Experts of a small language model.
Size: 8 layers, vocabulary 22360, 43M parameters.
Training: a variant of SOAP for the experts, 285M tokens.
Below are experts of layer 2 (counted from 0) of a mixture-of-experts language model. Rows are named router (the router's row for the expert), gate (a neuron's input weights, with its number), up (a neuron's input weights, with its number) and show model dimensions 256-319. Each number is 128 + 24 x the weight over its row's rms, rounded and kept within 0 to 255. Numbers have three digits each.
After each expert's rows: "comes after" lists some tokens at least twice as common just before its tokens as in all text. This comes from a sample of Wikipedia text that the model never trained on. Tokens count by the router's weight.

# expert 3
router:134155105088131159139132153155132132127107097139136121127153118188121114136146156143113169133112173153136127125160116175095099135155114134143112092163117143129137085106111148143108146113115113
gate17:166131136101120162125147165135098166170120167112132132116068116136038169111112117118137138135106105107159133158153127148121131143136106095113103159169144136153140125172148081162146106150154143
up17:123128146183128110134154085140148090105081123080089128125129121117192133132186095151104150141132118098098112125102127145149131129097097151104124116112106108145129170156155116111151144120107179
gate18:152099117183141098102148133091131151118135149130157137103142131106163142123154091129161125151109126119136083134138094100139113122114089103086096127125156129138156126131140115130153097125159150
up18:078127124121143145130179127103170123079132106161096141146127123122126167123108116120139095119143148152108133146120179111149112139121150121142146121160172115094204127087122124122125086116126119
gate19:120075100139122138127087119143116119105078163136146089125140170123123089131137107113119126142131118083135147119152107143145121116110114107129112108145114136145148183108091193123100111126058090
up19:149143137127128099109121136139114207168151088110078102136114111146139103111103138180125082123135147137148186138149127126146117100088147129147097151115113120143130116155136116102131185169123127
gate20:137158078156112139101136112181147113169090132133115109132099191116092114128091149127121116147129116130091117132134135114177121146129103129089083139128159108124120119142098107138179134095129131
up20:078113119127112118108148130165155101155103134131110082119130150128111156100152120153130106138130134100122157081141154115149112152128119143096115108126093097123133127122128152156177109106101149
gate21:090149112135119167111109105131154115111134156176122117134113172121120130160149091140128096169090128156159142144132150125129128157091101103129109153132083127139110069152109129131150110102155082
up21:122100125158156096155199084102149111160138127130112113118099132143143144131131143108097099115102114135106112135140098170152124133138083159090120140108102077131134124114121164131162137098132133
gate22:083141106135146136134112130113094113120113109122115148139128162117118131151182094105123098136095120129160132098159110142126139128190149166107103113119092074116136153179112135154140115132139132
up22:090143147117184140136124098125097110100130081128111132153143119151124104095201123139152119117106146186114115127129150123124119142157156188121139130138102151127093130169107135096112095162124132
gate23:143188160124101163132107106115078133154117127147111155119134170107144136146146131117096140115124126114144092089124138108134135095101130142093142170153094135122130120142143097095153123135153137
up23:150169098116168120110092163148163140125167123120135101095149091126103096134089140123116112102138160114118125142163111141096135134158122135129128115132147145124138166097109108146147110104174132
comes after: "'", " of", " in", " with", " to", " for"

# expert 5
router:142147115193108112117159106079152123160110071142101123149134133186171137148067180145117132095114137105116111107101136220135108126103128175164114128125125129103144120099110145124143151087100113
gate1:126075119084095142122118124151116140135134132159132113098185148130129151088115103186118122121131148109142178123172098136113151120145155088161116115146087171135174137080135137121112135154169150
up1:152129124148137104130131097133098081107085162138094124110110110091162109133086147082136111116125151112128155144096136130129115154074116111154162121136131165106138106160114126122127125134188124
gate2:137076116145173146161102136119145091167140158109067098102130150142090136132098142129114127193117095129135114119130153126156156140129118140152097118126120127099138136133087120124146108109129164
up2:103151144135113152114127147140086124105131117134141177112161098128178159151106112130134150104151103099151154130117105136099128123131113140098158121109137136128107108173114125153103147136121120
gate3:118116181143105128138084075106159106118110108134139122097108164143121126114111103140122078109124129121115155139096140165131125121125137098141127104158084140115135082139106151119124124123126135
up3:117146147114087144140108140144160125100117117124111141109153136099116101114161111110119143154144161113107153118148115143147115121132123119114105096176109146170136085122123087146131133151118095
gate4:129163169191095110146119123111102157119161148133144150129148112120135143162103099078134129133153180123117140135155177088147141060136146116141133163114105124123127128120126147102150137169121124
up4:107151125168139101179168127113155153099138155091108118127165101098138157143099130090106159127124120149089132158113192119073125089105082113127142142126190122117172132159149117120147104164135116
gate5:124120165165106137118140097138128120142126145108155126140107151114134142150146141167112137132119108195108098143134085136119127118136053087096135138100133087124087097174120181119116180137116126
up5:126129132164158164084106125152104149138126167114096132075114083108127137135151113167116102184089112102169127152134131122125130097110152108084142138106117114116129127184186106098132140154145108
gate6:080159113147102119142117121152101140149127112101149184175066117097098087126144117138099125142165127122124135139153156118158083137150107062111076168120151159160160102151084137086100139152142115
up6:117130115161091110140132152130137126167133130116152167199107100132076106119115119096091119128145124120119102160169168131171087155116105078085106170119162144140132124135107161114124102132125172
gate7:073095154115091113141126157153156080135116104157126132140136100152111129111137102143124143166114176107141098127133119162113157150132139097110129095145152107133140098118123120145096141129128113
up7:072129140092139120122118134153083143147142091139114142112141091143132109078172096166150134153106148089191137096154130141125161132134116133141116131131131139114126117094114118138088148169135129
comes after: "\n", ")", ",", " is", " =", "),"

# expert 10
router:123126143091134137115103144133117119080133125108135121125117092110095110172135174162144131109133120153171112113152158130140140089140116089145154134087116112111099097070178120156133129175101171
gate0:124115141130111115090127093116131124131137102169140167103142127150139137134135093122119129131128120106151151137087169128136143097139114099145144116128164072147180134121151117130129176122143128
up0:105110166129142091143160115096108153118165139144115108129093105111113100112131141109131165111123134093141117098128140127100128125106185138130115170139076116131111117140133117133110102111113097
gate1:122084148200072119144165097143142128138123130141145144139137095141168127136141131110163156092148117150124134165098129176147117153135132127130128138173116088143119108117109114142123132140175128
up1:138176120129150117147069134142068114124106101160139142153084144138138146138138146117128126177105151122133129086133155102153121129108114115165113144122121096094094139118097152102111126151052116
gate2:116150131090137185174108097143161099129121172150099110141137167142129092138122153176115115178124110124162124154129110112120122150159202155145124118158127067130118165105175086078147127114145112
up2:140107124131154122162153119177142111127130135153115130178132134085159111147100115165123125177122109144158157186116096113131100152120126111111135137143126132135124097094149082100184137108149132
gate3:166134142078121141128066161092107184120101128071104134119121103146116141151115097142168120106134155151147176101126128141188105103129114105103157108126104115154126179097164164136091097117040128
up3:145113106132128124152104143060131122162099151108084140085176139121122099118114143148128121143117137141116155125169124156181123108119122108086112139148107144100166131098136092112116141110082132
gate4:122133128137108150099104167125089091104106152098118118105134124136137107145199142147121113136149140158137125112123131122140147129131096105107146135146130162123123138137159142100130109129176122
up4:142151127157125137141151069140174175134124124176130119126124152116117150110122111113143138115106159097089117157102086142153109137133128170137111144126139099117128088107108089135131088118130128
gate5:113111141136108105105176159105149110158145143145142104128129122134105136099122099139096127115126144098125132172167125111134125152112145141083139108131115149146167112124133111153135103141141148
up5:106136101157097083099129152130088108148106126145152136132119150146145097139188109107115094064147146119146095165118150111128111117095084106156134152114126132117171129139126120125137130162162124
gate6:130143162105156095146106124190122105098151137120104139154144128152158092086134141139100137122116121124186132103102126097109099162104108148126128129134112127148114091109110103108107148176120095
up6:086106138107079106120117121137131132146074101156145110147130171117112126135135125172140137123118100116122086097106154129125132114170130116110097134154140156126128127094107138114129120130106154
comes after: " the", " his", "0", " in", "9", "8"

# expert 11
router:117118140129138087100130089138073129182087152104140149110117122120103145091087144160131073158123102115180132090098067151137167116108131139118125162127128105115137128152132172133095101132136123
gate1:104140123144111122135153111127135137128121143131123112118120175166123130109164115108138154138118138106136089122134156133087074108163143132058156125119119147105164092132124201137159130128131123
up1:142153129142113096124161134160110166121118139132143095115143159100131106133176117109147139112128131126139144131129144120099099149113109131062135129092112134099151126160141160143133116144089118
gate2:131145128102114139189138134136116128113112150184147158153107117113117131134128109179127130138150134128089080161137130089147095148146103075153120134129124111139107133139137123120117113121114101
up2:118161089135088132099082136173138156172121119076108129102154184129101116113125217097149154152138126131140079075114130163084134106135142135105121109114115113150141114083118119152154158134142144
gate3:166124126127136118125140177148101119131112146122142138164139126119086155143120115132123120207138096123134121124137116115161116132120165101145136146105160117102127143105105109109076135132124119
up3:118139120125135097155144068112167104169122124131093137136139130154127109156122155114121166099155147168140108145129145124082130143149107166122120108143134131133106118123112154102141120116109155
gate4:136138092098151120158147151164140132145174129197115166121124131134152136120155080128113126128116097155127153165160139124134112057156076111113150134125113091092134108159116147098136109127117105
up4:137127169120065120123125080095096117142111133125125116096109156138157148138091172118169106170140146063133119130117116134130147192115161119114119121081151179114143150135160079093160171090100138
gate5:095101089108163167143142107125117065101116129133142149154106101107112098132139102140142125159148123105159145127118135102103140113114118085121141119138137105157148145121104082132093163140186174
up5:133158146128127103159105134149169140155138131108136104136136152148112144122126143137131130077118120158100113132115100138211135128129138130163136125141121145116104097132170173111156093136091101
gate6:129138069107137151141112166146128128141097102089156140143140106159153094138101131133137154148126120136141127123108108123115153124104131108158146111137143151128123121117144152138136135148151187
up6:132145131110124122065131116137101126126141152099148080156108101116102102135160171132136153170110130115113115106114143134124134136135134126084126125120140123143114146117131105113145146132122079
gate7:085114098128114122067102112117097119143123142165127106107102145190142108088153108115166127108134114103134133135132125169129140099127133105084148150134120145115153124110153121125128087143108094
up7:163114141119131091131103093119141088166124117138136128153161131145130129124096135142113114089120137144116100144111112158115114126148141148171149095125114168141150131126102132129165142145103142
comes after: " was", " is", " as", " were", " a", " be"

# expert 8
router:116133150122169154125127133100141135111134096148132144119170145163109106191148096131154153105124116120098136114175120166138149135087136161120073126158092137116088117114152113108124110153118137
gate1:103087127165112112098113167130113110088111123137121122133124110136129123144127132147119131146151139115058152135119117110154141121147135121109127113112127130155126146165136134121135068134143127
up1:109097139102127104140115184118123097109121130133069128181135098152134122159113095106156111128156129128084115140105132108160163111113130123153118135145093159156099116141154123127133066141124120
gate2:077105105150118138119139189121115141167120123108107172179100086134152116155116105144117107132130104158158095130109133094142102111153124100156134127105145158140123118109117154152124148119134126
up2:158151139130125140155133082115148089134095142110142090087167087109154162104170117124119122097126132129077117125098171141151148117104128139111173119155089127097147133158080122108142144130106108
gate3:143141131088130140103153188168155133111104167106191148132093074137126133144134138130140096172124144177152114100125111123128100148124166063119165109134116129128119155131166114112124116154115125
up3:116120102198116108115076085148108084175138112155091104113145163150127134094158146137115140097121136055137135103130138120098136118138116166118106094134123128101122090122125136172121150110155133
gate4:131164148088073132127086169134117137153158131115100112124141116125148153095094138138120121143122128139103180111133155122151126142108175111126139158096095063128101187091163119202125094142160088
up4:119173151103083122125124174130129103145114123106122100143159132105132136130136150131111122105118096159087141165146160130124122148112165129113104172117131073110118164060123113189103115129164110
gate5:109098168133146109121047139140111140148132122130148103158133130127144131127108173115167133123133135121178100087100106120170126115107156105124162132146101096092138158089132161087117127124140147
up5:142117119092114191105118132110124119095175132142077110093116100155091180075125161152101108146111090136146140105119136127119110129104140148165149106122111139117183095099141132147129155146081163
gate6:101102130115128085097166137128119098105113148133125146162092164124135122144134125100138091137163082175115158097141102088121116161133121156131110160145124126166100095079128142141134089113136166
up6:072093159128108074122136100125122123079114139138114129144119132127129122154135149120120160143143142166128128123136077111161081161122093149130141121161122156140125153151140127144134111125165117
gate7:101136154120106163110131177135150125111159142136125155196107140102053089100140106081156102153182129111093133140119133096125118141149149125118121104193086115114135141135118085105113111129111093
up7:144172123124154156122131154127175168156108163126132106140155139134122082116151099091134114140117142076161136127143105122143110143098124158112150117136142157140139100162153135114158155105115145
comes after: " |", " of", ":", " for", " and", " ("

# expert 12
router:126144103135110145143133125097161129119128159131122110115161151144127069146119104123175122177119141092124134129095133114130146152086124152096117091115078149149164107111152123134143164095087139
gate1:096132133172096090108168089124106124115171121114105125110098167115124124142114125118130127114141069120120108123102145129108095150096148154099141147083125108123144127104141129121109094111100094
up1:120127175158109097149153076106114141084156100126094161081093109141132114124131112120144129136125146114168106141147139135101113138120152185110130155123143130126164117138083113157136109118109142
gate2:139134135140139189151098107174057111159141124113148136129161110117106097152136158148111107133140088139113149132133122163161111143140090109164116152128097112108149114111130137171079077144176138
up2:147135133142124095110187153087163131130114088127104100148126146162140138091105123101101115116102181142079124113178151141139110111111217125101150111086138135187149119177128132154148147102130154
gate3:130097111169142113125128118137137116129093106068148117149129145071113114112125141145120164107138091148101135116134137146131106110071113133134104163164120139098168148122094122100149177120110122
up3:144159155109126117108132124125126131122145143183093139132121143150130160132134119096122088159147153128169119133127131082142130130168094108118128133096171107125091093130147122124112097137133127
gate4:119166077131142100144127140145147106109177136127133117118107163092138140143104139139130110160144114152135156170108149103183149153142079164175128123086184125084086077099116131118145125141127107
up4:132117159138157151156149113108075143136101130136168125123143148149102139100147180116123085121104172072151106095144082110087124069121154098104147138178074150153177149174142100090107115171127145
gate5:138076153137177104133103119141102112086111124128148116132093159134130150190141144157106111102118110149137143132110128131145105106128122137121140151159112094087118172128133165087131150183157129
up5:104097141148174133171106136109152130115113127126135111132110156094105139147155128163147091133141174141102131103140091104133112098112095152125147140162071109145144155120149151084141142151179143
gate6:122165115124150130128125119125137119102150113151097150107091171109101171094102130164139097126158102170154147114090115131181101149116104164129132111125105093104143103096135110110168116131124113
up6:136158131135133130106131152122132115101127131143114115114107139125149133110091148165120118135163121148173115160097111105136134140110119124092162092152146105124151058090147126136177168137109103
gate7:133145140148121138098152195140072037118156099141129147133187157132117107105138170153111129115138119124077120148105135114155143154133113144152143108132119123152130112129159137169120095126119104
up7:128112154168124138146110119148115128168126133136144113120105157098130149187155112169135101122113116166146126131117157164133129117113155144120129139130119138136113138153079090127095168149124094
comes after: "\n", "==", " ", "-", "===", " =="